config.toml
d_shared_expert = 0
init_std_router = 0.0391
norm_eps = 1e-05
optimizer = "soap_variant"
Below are experts of layer 4 (counted from 0) of a mixture-of-experts language model. Rows are named router (the router's row for the expert) and show model dimensions 336-447. Each number is 128 + 24 x the weight over its row's rms, rounded and kept within 0 to 255. Numbers have three digits each.
After each expert's rows: "comes after" lists some tokens at least twice as common just before its tokens as in all text. This comes from a sample of Wikipedia text that the model never trained on. Tokens count by the router's weight.

# expert 5
router:069136109107148174114138115137096129136120098154115156143125118093084114135115104123066103159124095113162128100141157111120164132061155118180147113133135083132093121114126148101127118099137157139143173141131105145063105133126152165135148126149161137147085121140099106130115145157110115107080174103145127091114119093152158103128164115121
comes after: " ", ".", "201", " (", "202", "200"

# expert 26
router:116126096109158144136088118158154150111092130164085150152112112125094151152107101155076125132157129111115157106118175081135112116129129129154139089148119111147118161091139166110143146118120132102144112163125144141118151118107132124121151165139163168139125157161144087150125120126128139114109171123137111112127123112221112115062140106101
comes after: " to", " not", " of", " for", " can", " had"

# expert 16
router:154142079130123108151135138154150137112151099150124149185140068101101101146090127072127161142141083114106163136115158130155110135155152172125175108156108122160134120074153125126138131108096145149139105136114136090138122130082119133121129151173125139142112124133094103111111153165090142131148125096175119116142157131146158108095134137107
comes after: " the", " The", "The", " a", "===", " \""

# expert 58
router:085140077145150131121109079131114147126141112108058125148145120114137176167089104160090132125132064135127149117110142117127084090087135086127138102150101115146111144115119130065128132163133160097193156136112097115125120140116114129129137102130135153164097097106111096114123156149082140106123110171117137115165134103120143107109103159172
comes after: " ", "–", " (", "th", "/", " first"

# expert 57
router:119105082130143172121106115119119129136127103133115141134093060119125127153081118128119173117140126125102118114124146135102139147191072148153184104102143125113147152123156141100111176156135135112143145128118132114091084109083105175151144165154141146116120138128103101149139145107109117161101132146113098126118162118149115151089166112119
comes after: " of", " in", " and", " Ex", " Gu", " ex"

# expert 17
router:124141085166102124137142096104136129140096124148090133139099099130118129136133104117142136087174122143143132120114170139105113083095102114141130086063131119095119170123162118095168141150142123115126118141119125109133118129122133175103146114120146128114115142103118096128088176137137082165129143140126106116129119134132135115114119105134
comes after: " was", " and", " were", " be", " is", " St"

# expert 23
router:144169086118177133130165125117116161178131091104125148177135103113156172163090086121109150116137100090104125133135144117118123144141100183132147080140136105123095133084121120134093148144144149121131139129188154145083125160131122123115134129136172136152083181159102127138143158128127108159153130180143137089138151075135114092113168150132
comes after: " the", " a", " |", " and", " The", "'s"

# expert 14
router:130177134151124121101123126130131112105110098139103120127109137117124135119109128114110163167118137099114142125111174137115122127120097126173154107126116092145103135070157121103136124130114164120141118143098159091119108131086135113148130158147101123140136123138091067130129178146123114147124148114154141096140121142120148085125147129144
comes after: " ", "201", "200", "–", "199", "."

# expert 37
router:133091093156137151127155123128117148141127119111103089161106119158108142132136099123108168153167118098130143125113151083133117139148153121132141132103157128131109146096124139116122112152163171103129113141122147124129117129093148128111173120154105149123107143144127126156100126117081128169148157111155119109157125087128167116125145149126
comes after: ":", " |", " \"", ",", "-", "="

# expert 1
router:078086096164137141113118117109095143137136142091122162155116083112084134129110103129112139118116095076099111149125166130132095111118151156140108080114097112140123156109126149132105132101131171100137142133132124084120132143093104134114150199181126152167086132129096092155106151106113121144104137139156135112133154108158125080048146099144
comes after: " the", " a", " his", "'s", " their", " its"

# expert 40
router:098151115127143127126102139132168131125089131075091155160125091062097123162113082122091128109131108080111140123113109124135111111146085135135163121149112171159122144116118130100125129125153141138136110138156091111107120125108136137124094137118158130172121132118113085149118155167096130126113143134157117116117110118149132091104135139070
comes after: " C", "C", " c", "c", " Co", " G"

# expert 3
router:101148103131125127141108143092127120139126086105135153199152073104156129118096129105132145116129107120117120120080165168106122115128126084159147093138103113122093127116141144113121128105159147128139148162122154114126110126107128127106158152139193143152149140098123096183082152121135152131088145159096120127138176091152113155088151167093
comes after: " the", " and", " a", " of", " his", " an"

# expert 46
router:111133082125140153115152126132153118140130095120136109132140108092109122155116127164120158129124115117078131113092135129125089118129134112149128109136131079132072126068148157131145127116102158112154140137142121108126178121128140161116118119147112107156116115137126102159106137134087126117184164139169161108130120128119120122085127147110
comes after: " the", " and", " of", ":", "-", "=="

# expert 63
router:110134096151138154135161129101136160122159119116132139159111122125114121151084113118141146100149090103143118077120138057120135110102143118125145110113132137161092131111103141108125146147142161139169177166109079147123144145108121143100144135170145188119125144127132117125117153103118070117122139091131138157137118138151126165131171104138
comes after: " H", " K", " M", " N", " h", "H"

# expert 62
router:113157103162130112156141126112109128140116078117116109141122113118151156141100079151106165152122099101123105142120196106069094101152117096141149080095136143107103165090169088123123130152110146107153155128144160162133117153091119117137161139157145168110122154126109099179135130128113122172151179164156145141171122081123136146086156108154
comes after: " |", "-", ":", ",", " and", " by"

# expert 20
router:139150093151162152149135088081137131155100078160107125158136068108154104173091122112101146115148109142121110122144147150147088116136145078159164126142120127146099102109124153118139129096122160101124168122160154119140125133131129143101144132136143107167132126162114104170076132106088084130110114123138101109131082151144154139105167154139
comes after: ",", " the", " in", " of", " =\n\n", ":"

# expert 39
router:147168092115125124116155125112124141134110128131144121165131110123115138121060111108053138148130096119126110103095143108091099095125118115134181100121092099113095126120126141100122128140116086144130152128133121126107094138123124141111143142179170144161100142134120100162123150112135056126120137119145133110112181129183135111114143081141
comes after: " the", " of", " at", " in", " for", " from"

# expert 55
router:125131115124138112161114112103143167134123106116119130153136092106136145187103084131095156140129112148126165150146169150153143138145157103124156104086116111145108122089142125119149167115165104135144131134176152106053148143097100148167163102173103164156097127137119104147103154132098112124139140111109136099109082093119152136085144124111
comes after: " the", " of", " over", "|", " an", " in"

# expert 43
router:112166091126118174128139136148133131135120102144117139152116132134084166157150116106100129129132116093111123096114143112151113143107125111158141138123112108141123149126174117072134135128154144154133124139125112113111140136110072133166143157168122114151132157121137083138075140183147104166149147126133145079137147124158149147113138093100
comes after: " |\n", "\n", "|---|---|---|\n", " |\n\n", ".\n", "==\n\n"

# expert 8
router:128084098123130160113129151110156145155106098122111131165122135120081131163118099155100158138095110142094131108130191101138092131148152139135150109168165108119115168101138094132126132102154165099162125147156134086094137137114127121126145103142162164115139149154112132128119128137110092118128137114164163118123135121148108130132162108153
comes after: ".", " |", ",", " and", "-", ":"

# expert 32
router:122166092171128164114139137098111167129118089134162128144120105105117132161117118131106143111116104122121133098126134131112073142119120092166133099123114143154102125114129163098186126144091139147133155165159145137108112154088093162114140149155150134150092103151095116156076147145147109124138128135146167135133105119131142133126151125105
comes after: "\n", ")\n", ".\n", " vs", ".S", "0"

# expert 34
router:118106080139146146122133100138131159122094141132094182165073103121098133135126092135104136138194097111138130121125120146136085133148145130121128122156112107143099151112142169124099125135141148156135162127142151095107122137107111143138148128152147131158117128111067049148104141148100118140120124095152131117137133105158123134132159097110
comes after: " (", "F", "M", "\n\n", "L", ".\n\n"

# expert 0
router:078175096128131160118126106069137138147105121110126137163140118128163165161118115120057161133106102143136118171137150147134149111112140138152130092100097083124137118122132108107121112098070129126128142126149129103096136133102136121130156141155153150189109099146117096184151144140143128139117115155155111096115122109147130161085150120147
comes after: ".\n\n", "\n\n", ".", " |\n\n", ",", "==\n"

# expert 21
router:124152101116168122129107099145166181140110141120123122171141120130131142137109108091127079106139080120110126098128099103117100104152096126152168087117119122107097133122109150125125113120106131147157136084126099115124147137069150152120118140158164156143117142115127084119160149135162119156154103129100099135144095132173111123120150090131
comes after: " D", " B", " d", " F", " L", "D"

# expert 36
router:129129079138145147100130112146171159128084106139122157156115116102156121153095102150116139142112117129122161136091149131141071132098116107175148107114122121135110135116118100110140138133128146100163147130106148135086105169073088109103137150152115142185153139119101100134096173124130095119124125107129140087141122108139128143128136118147
comes after: " of", " in", " to", " on", " for", " as"

# expert 24
router:159149067130150166141149095104102153125096109143125119188130102111103111147109100136114128092138087100102120110126144109138139074124122146139145116106097101137106118093129130105134129101144151134150128132119154132122127145120103150115141148136149128157083174151051115173103180102139139148124154094150118095132112103166122106150146162123
comes after: " |", "|", ";", ":", ",", " in"

# expert 54
router:098138095143135152147106130127116148119138095063126102132086123121153157138116106105093126133106124081176156079104125153085084085137106123114149109122163151120126117106142103121140125102106141155119132135133089133107114163093115149082140148145126152133125128140129132141134129161123104149125144105129145123123140105160114108110142118135
comes after: " I", " W", " B", " S", "I", " Me"

# expert 7
router:085190096162150071090138131113132144171098129116103131141077172126101140141118113092089142166106081163127164097123150169120103081131111118123145102121099128105156110095155114102148130119140163123144126100143121106112129134115098150117127120141151144127099124175107114136110154142090126125138136176118141171150112139159088160074157148157
comes after: " a", " the", " and", " two", " one", " three"

# expert 12
router:079170072141123125129123113109093143101088109088113175150109113075137144134096116099103138099157142121112149131115147117137095114100109154156162102102160074149100166092128116124127117085114154133149134149142123111093134123122114165121140104132128173143145138105127101111158136108136118127131181111125126093160131138149137126094125125121
comes after: " of", " in", " the", " United", " New", " other"

# expert 31
router:074104087134132140129108080081151106167080109142090133155105107137133137137105111136092142126116119080105116123096166130108090112122135114128141106125140133085129159091118134075149155114132178152163145140157123112096116135096114124113115125164149133144101106118105114151134152171127113128122119134159133096112159111149150121066155127146
comes after: " to", ",", " he", " was", " also", " which"

# expert 13
router:120157096153116165132115112140167153099093110119109165148151108117125139143144080146086126141120119148127115114151155110144123123142113116139155108153136121128126164136154110121143116083183153129118144121104144108097126176104129139117151163206110139151140155143090105156090128110142072118073141132146131105108134134155118132065117140106
comes after: ")", "0", "1", "2", "\"", " —"

# expert 45
router:091127079118163128135149112087116137102108079144135123155101077105128129160120117104094151132148089137077158109090170139077117111110126132141108124142168114118130128051150106098150144075122137118108113159126123106123144121128136130111127150175152110162104130106100110125133139138115111133140120108098092122087138118158154129079136150121
comes after: " a", " the", " an", " and", " Best", " most"

# expert 6
router:087144093153162169168136137114128120140083100110111154151122091135109124128131108134110120111141087109113133114166141102102102124099111138144173100135121125152136123111157162125172100114124140157158138132124141125116100208053098123095154117160127154147108115132088121124144172130120097154129186155136099103125127105153135154108152113148
comes after: ".", ",", " he", " it", " It", " which"

# expert 28
router:083121085150130145106107135138139126109106138105106110116128093101114140148120106112070140182108103124125095110102155101101139150131113124121156092111101119135079134128169123108131111113126137127139161132151108121142136137124147145128142159118130122165113127118091137120149151118149128134122161129137141127123128136102111121113111111097
comes after: " P", " p", "P", "p", " sp", "-P"

# expert 35
router:088127145138136130114173090147157113150111110166139125148124077129111195140145107133109137103152109144114145122131152117123076120142152099139214109115104115116111114127136124107136091089135136136161132150178118100127130115129082160151161140149120134186118102107129120157107159089071124108145138132145083132124150149128106108122152088127
comes after: " (", " |", "-", ":", ";", "R"

# expert 2
router:134130077111142169110120138107150134138102103161096154148121125122146132135113088161135127139149109117153159119110108146112138105129090151098158110129137101171118145159144146108144085134122151126145164138140110099125127143124102146119151163114170152155098117107076106133096137122154124121133158104115105085108119086129150145087136140111
comes after: " T", " S", "T", " V", "j", "S"

# expert 59
router:119135126151155146143125084147119144141114107165110110155100134161165137095107106103096106185130107129169125100135137154110112122098122100171144110123128107137107135123152137087120108143123125129120147145167102113115155106096122125094171122162162152145126141124080113108070164096134091124159159108147131127104143092159133123103185091124
comes after: " R", " S", " Sh", "S", "R", "w"